python train.py --n_experts=256 --balance_loss=0.000414 --optimizer="soap_variant" --max_seq_len=256 --train_tokens=398900000 --max_steps=5528 --dataset="wikipedia_en"
Below are experts of layer 7 (counted from 0) of a mixture-of-experts language model. Rows are named router (the router's row for the expert), up (a neuron's input weights, with its number) and show model dimensions 0-223. Each number is 200 + 30 x the weight over its row's rms, rounded and kept within 0 to 999.
Before each expert's rows: "gets" lists some tokens that make up at least twice as much of what it gets as of all text. This comes from a sample of Wikipedia text that the model never trained on. Tokens count by the router's weight.

# expert 41
gets: "ig", " rel", " Ind", " ind", "ell", "anc"
router,247,218,202,201,211,165,153,202,207,226,189,250,224,186,183,183,182,231,178,208,163,216,224,204,176,233,231,212,233,173,211,194,243,220,183,147,205,188,217,236,205,161,184,242,217,243,203,189,214,178,181,179,194,238,234,216,186,186,241,263,224,167,189,221,187,187,170,197,167,224,219,178,234,235,209,147,240,198,188,214,143,186,234,218,145,190,228,129,220,199,190,173,133,223,234,216,197,150,191,188,162,233,162,206,156,196,219,209,172,247,138,182,199,198,165,205,251,242,262,206,206,174,200,199,204,206,228,199,178,164,221,211,189,207,220,150,230,196,209,255,186,219,162,235,189,175,173,152,191,215,219,201,190,127,156,184,251,210,179,245,228,264,216,191,155,191,172,175,170,182,201,198,288,182,253,201,166,233,239,168,180,204,214,239,144,189,178,272,192,209,204,201,163,160,223,201,215,264,228,178,167,228,222,171,210,164,187,180,219,221,243,212,157,218,182,203,255,198,211,156,191,182,269,185
up0,236,198,185,236,177,215,196,194,176,282,191,169,179,166,213,205,219,184,194,228,172,227,168,210,184,220,183,159,157,123,166,202,214,184,256,212,220,208,238,161,192,227,168,152,144,211,182,188,177,232,177,165,206,206,185,240,215,225,216,202,233,203,203,200,225,192,197,181,185,191,169,212,226,224,211,160,232,151,185,226,207,184,176,198,179,258,197,186,218,232,275,223,227,196,209,227,240,202,202,199,186,181,192,235,200,193,199,165,212,181,197,237,268,187,167,185,181,192,159,191,222,232,186,204,195,172,264,160,201,174,195,180,142,264,232,205,244,219,208,211,146,192,215,216,172,184,170,202,227,161,178,164,229,151,236,187,218,210,190,211,149,247,232,212,182,154,196,219,243,187,186,213,201,214,123,218,187,177,245,143,161,214,208,211,196,230,203,229,181,242,236,243,195,205,210,197,201,213,165,199,140,236,174,166,246,206,166,203,195,242,201,262,191,217,227,300,253,247,166,143,227,159,206,144

# expert 21
gets: " (", " \"", ".\n\n", "==", "===", "\n\n"
router,174,194,139,265,198,192,260,149,252,247,233,143,206,214,183,191,187,247,262,200,220,200,203,242,242,188,190,187,182,189,176,224,190,185,218,214,154,190,173,182,172,221,196,240,189,217,214,195,206,211,212,190,209,156,211,201,153,188,159,191,136,184,204,248,148,129,219,256,161,211,227,189,219,179,165,180,219,192,191,244,185,204,165,188,260,193,190,266,186,181,264,161,236,160,191,201,179,180,226,186,201,215,236,210,243,187,231,158,221,192,253,199,214,185,178,218,230,196,231,216,165,212,188,258,203,216,186,214,178,196,211,169,168,147,184,166,171,201,250,198,176,155,152,182,261,176,216,150,240,212,206,230,188,180,196,227,219,192,229,217,148,208,202,152,179,206,196,231,217,237,191,182,148,177,163,215,199,211,238,240,211,157,248,220,201,148,215,170,200,219,196,179,227,246,155,170,251,205,231,186,160,163,205,228,242,164,209,172,184,222,201,196,226,209,157,228,176,202,211,147,154,167,133,207
up0,165,200,139,190,155,232,220,193,151,237,218,180,192,273,187,196,254,246,167,207,265,270,143,192,158,198,241,231,192,263,185,236,194,211,220,244,197,203,168,188,186,210,218,228,180,231,234,228,255,221,214,151,237,187,198,211,180,215,177,156,163,204,165,228,132,150,150,187,168,229,170,225,204,212,193,200,189,199,198,182,183,121,202,190,203,183,215,229,270,182,201,171,231,177,120,218,173,179,204,177,222,227,202,204,232,199,254,161,157,198,213,181,196,208,141,203,200,230,189,217,176,219,225,162,236,188,205,165,180,206,164,156,226,170,229,230,234,208,230,164,145,166,198,139,168,196,191,173,207,141,213,177,192,200,192,213,225,145,196,192,174,200,208,252,210,157,207,193,182,218,179,198,189,199,203,188,159,240,219,220,246,219,258,192,252,161,186,211,249,211,164,228,241,221,200,174,197,200,257,212,225,205,228,228,219,186,162,231,199,189,221,217,176,195,186,215,185,211,252,176,169,181,211,241

# expert 235
gets: "y", " ro", " R", "re", "ro", " to"
router,157,157,232,159,201,208,172,193,141,180,171,208,225,169,209,231,214,223,198,192,243,194,183,227,247,214,216,155,223,203,156,201,160,207,155,143,207,201,198,171,171,214,211,220,195,180,191,189,189,213,189,160,227,254,199,130,199,236,207,216,165,223,198,171,187,217,201,194,161,237,204,192,220,196,195,205,151,227,235,147,232,227,193,218,220,166,209,237,212,236,157,177,178,236,167,173,231,199,189,191,182,253,218,225,237,207,244,205,166,173,158,238,236,210,200,211,132,143,188,239,169,159,173,208,200,206,194,132,234,237,234,214,172,203,224,183,196,188,253,190,250,191,181,229,221,186,247,197,170,217,218,221,215,236,222,251,199,235,192,225,244,231,187,195,215,193,173,230,241,200,231,258,193,169,251,170,209,218,256,247,181,189,156,162,225,139,224,212,205,228,187,143,190,209,152,153,185,227,188,201,239,181,272,227,166,199,250,147,197,170,165,194,167,147,213,212,167,150,185,170,162,240,153,195
up0,151,221,171,198,239,196,221,176,227,186,195,183,131,219,140,224,228,180,126,232,181,219,217,176,187,155,136,212,203,197,180,221,228,185,184,198,164,226,242,195,187,141,199,200,221,123,200,224,208,185,202,186,137,205,181,204,211,213,221,223,238,205,158,279,180,178,238,203,204,220,246,189,205,241,171,168,193,215,171,186,265,244,236,213,220,143,269,192,234,154,220,226,184,248,226,161,217,232,181,195,199,197,158,162,190,215,228,224,211,156,184,172,196,215,233,186,198,212,198,229,214,185,196,234,256,219,214,194,230,193,223,195,210,187,259,198,181,173,250,198,190,146,183,213,189,208,200,146,186,169,159,211,215,233,178,219,220,195,188,150,220,216,203,196,195,241,210,250,192,215,222,180,172,214,221,222,262,189,195,220,192,172,180,215,241,153,214,261,204,208,235,160,115,217,199,248,205,206,212,233,237,238,205,247,231,151,236,145,168,163,241,199,211,192,200,171,184,140,239,182,208,227,177,188

# expert 163
gets: "ad", " D", " d", "d", " with", "id"
router,196,176,205,219,152,182,170,204,221,187,186,250,197,218,187,184,223,220,208,252,236,191,236,207,228,152,185,119,180,242,196,170,263,179,200,244,203,191,219,241,194,210,187,225,237,247,133,181,181,206,181,222,229,207,221,249,153,205,233,168,190,274,168,219,239,174,186,205,230,197,227,238,209,233,215,197,174,231,156,174,207,132,190,146,225,177,223,181,201,213,184,221,166,272,185,200,154,214,216,160,177,200,209,205,181,196,217,224,192,195,195,210,226,161,197,207,172,235,202,236,172,223,196,176,240,242,175,165,225,208,184,128,197,167,236,206,176,237,183,198,212,162,245,190,194,211,168,190,177,199,219,224,238,215,175,195,218,265,188,187,226,154,181,253,154,206,230,170,214,256,205,214,215,209,186,193,189,168,164,172,142,209,220,244,165,230,246,168,241,253,216,187,161,249,230,246,152,259,179,207,196,231,196,158,238,228,229,200,224,264,182,185,190,173,179,139,162,215,241,210,236,190,204,208
up0,212,220,173,266,205,167,206,182,202,159,224,188,229,143,232,170,164,230,237,204,198,217,208,197,207,184,260,214,250,206,201,205,233,243,193,230,202,179,220,206,164,181,241,216,187,220,160,202,224,220,235,263,120,187,167,177,185,270,223,249,237,257,170,167,207,190,239,162,231,187,193,295,192,174,198,217,195,211,134,232,202,147,159,207,181,191,203,174,224,230,222,202,164,173,225,163,178,191,221,217,266,157,196,166,177,206,234,202,262,180,174,212,176,180,210,201,193,177,189,275,155,184,174,164,168,217,221,226,230,212,224,164,218,230,216,194,193,204,175,200,207,287,243,145,232,163,172,209,225,187,143,170,236,220,205,202,249,199,177,193,277,215,224,261,175,203,213,191,221,187,221,198,218,143,218,208,195,194,216,226,234,217,203,190,174,192,223,171,230,191,195,145,202,200,204,284,181,217,195,179,209,206,172,175,194,214,240,183,142,232,180,205,214,202,200,195,183,184,217,224,192,204,221,214

# expert 59
gets: " (", " =\n\n", "\n", "==", "===", " ["
router,216,184,183,168,269,181,155,202,259,207,177,191,185,154,202,225,197,195,135,212,241,192,258,161,262,217,171,172,176,166,217,175,195,234,144,180,183,186,166,235,211,188,210,175,233,212,254,179,196,201,199,162,189,166,218,229,172,200,199,210,257,220,165,237,183,148,211,201,165,186,186,174,191,264,189,250,154,205,194,239,187,234,179,240,167,238,166,239,199,161,212,194,204,194,181,181,190,177,174,152,179,196,194,176,221,191,196,206,195,164,249,201,194,163,150,214,216,199,260,191,182,179,171,221,206,204,219,144,176,186,252,240,185,208,232,226,212,250,175,215,195,214,158,176,182,211,227,167,207,186,228,228,139,213,206,210,251,217,139,160,200,161,175,229,209,188,247,169,242,219,223,234,152,210,194,148,166,248,231,206,210,158,158,199,212,208,213,228,227,187,185,176,245,220,168,232,229,216,205,196,198,219,183,247,225,178,260,266,178,179,168,234,145,219,154,234,239,220,167,160,231,141,188,184
up0,221,237,187,181,199,129,229,283,196,194,203,211,217,223,204,147,196,195,178,209,223,195,235,170,191,215,203,238,181,192,250,169,184,223,249,249,204,168,189,156,226,208,193,211,80,221,229,195,243,173,175,177,168,200,223,188,211,168,191,135,168,197,176,198,171,189,198,155,182,147,236,211,235,195,183,158,172,264,189,216,230,201,220,215,177,193,206,215,208,198,156,229,195,204,194,212,200,257,209,233,235,192,192,212,174,181,215,203,215,183,247,252,146,177,159,213,194,136,214,248,246,155,199,219,190,180,253,190,216,151,188,226,203,212,218,193,178,152,191,196,186,162,181,170,176,257,175,213,197,172,174,203,179,207,141,246,236,212,201,195,131,200,130,207,172,204,205,147,201,214,188,237,191,223,231,153,229,196,181,259,210,199,225,188,214,172,169,230,218,251,187,165,197,223,196,231,198,257,179,240,210,195,205,167,199,258,213,214,206,236,247,175,202,200,206,222,255,222,156,138,203,177,233,193

# expert 77
gets: ".", " West", " South", " North", " East", " re"
router,210,220,235,188,183,141,175,204,236,171,242,240,221,197,259,235,197,198,227,170,241,191,209,143,225,204,211,194,206,209,170,218,149,212,155,209,209,170,154,224,218,189,216,106,201,212,156,191,190,192,190,256,231,191,222,163,251,272,208,183,133,223,204,211,198,234,172,211,254,175,184,220,213,203,179,215,199,214,219,189,232,246,175,245,197,233,154,256,190,244,237,125,232,199,220,167,155,165,173,158,227,180,219,220,171,147,206,193,225,209,157,207,232,176,188,210,208,195,177,203,178,195,198,201,154,200,178,131,208,219,199,222,220,182,169,211,157,251,170,187,187,172,189,185,186,238,194,221,195,258,181,223,197,216,235,248,167,188,206,212,150,209,149,196,220,196,247,198,208,137,192,193,191,176,150,203,203,232,210,228,190,198,209,230,182,164,198,249,208,198,195,257,225,264,148,188,239,197,175,197,250,196,217,158,194,159,199,266,239,234,190,185,220,168,232,238,200,179,219,208,228,217,265,183
up0,207,206,194,200,169,247,203,188,182,189,219,236,172,248,220,210,130,177,193,206,236,246,236,210,227,243,194,190,146,181,237,126,135,163,229,212,257,193,201,241,180,175,208,170,189,173,210,156,219,200,271,235,207,204,266,214,188,205,189,258,205,221,218,163,218,199,206,226,228,180,154,172,211,185,250,228,214,242,231,210,153,192,203,201,240,126,214,223,177,187,221,192,261,203,240,184,162,213,254,178,190,242,209,225,191,234,200,260,167,181,177,155,235,172,178,216,187,182,187,184,203,202,235,238,199,136,175,175,164,143,173,211,192,156,194,187,188,166,189,234,259,145,202,222,245,193,197,179,202,229,178,228,198,258,176,209,176,183,225,235,218,199,197,172,187,195,232,177,206,150,151,198,186,190,191,155,162,229,226,256,223,202,183,225,201,211,193,264,181,236,254,209,227,209,200,202,212,237,202,200,256,144,213,187,160,149,203,192,169,216,193,199,189,135,194,213,236,192,193,194,231,165,187,166

# expert 25
gets: "ok", "ob", "ud", " |", "od", "g"
router,251,165,193,203,217,240,200,220,234,211,179,204,207,193,251,184,173,165,257,201,225,202,193,227,187,210,219,214,221,153,176,204,222,196,188,177,228,161,181,260,219,163,192,207,225,234,235,156,194,189,240,193,220,153,206,147,238,141,248,181,248,206,199,171,183,162,243,223,236,195,182,142,197,150,187,168,238,203,184,188,198,176,191,99,151,167,230,193,189,183,176,150,163,183,196,204,188,146,171,181,245,176,203,240,196,183,230,195,147,250,197,237,173,194,238,211,180,171,228,180,179,242,282,226,213,216,216,232,245,222,188,246,184,204,185,207,179,219,195,170,230,162,186,188,192,177,190,237,204,202,220,225,169,182,183,217,189,230,211,223,217,172,178,194,202,220,236,142,198,190,216,168,219,167,202,201,205,174,262,196,204,233,151,217,222,158,203,244,181,241,176,227,221,160,197,167,180,171,215,231,205,215,244,233,182,235,183,180,246,205,182,271,205,176,266,152,226,169,283,179,145,204,199,226
up0,177,187,196,278,201,184,150,213,200,161,203,216,173,204,238,248,192,193,156,222,147,209,203,211,192,180,208,224,198,187,158,193,189,228,188,241,182,236,179,148,229,189,170,143,204,199,186,204,226,225,202,203,137,190,122,199,172,218,186,163,184,169,212,218,150,229,228,214,225,196,180,229,189,171,219,225,126,205,209,187,211,192,168,276,178,249,144,199,238,203,210,184,270,254,209,151,241,152,213,218,132,212,209,192,215,198,183,174,254,222,259,180,252,212,191,172,165,207,195,197,233,202,179,153,215,203,242,209,195,190,209,190,194,172,201,225,200,235,194,206,189,260,176,217,201,231,187,183,189,226,234,128,264,199,192,230,172,228,180,207,196,218,264,212,227,216,194,198,211,173,188,239,198,228,182,226,164,242,151,126,253,182,227,165,229,204,203,177,183,263,204,142,212,191,245,188,231,199,187,223,208,214,185,184,227,202,166,206,195,197,165,160,143,247,178,163,168,220,219,246,179,223,222,212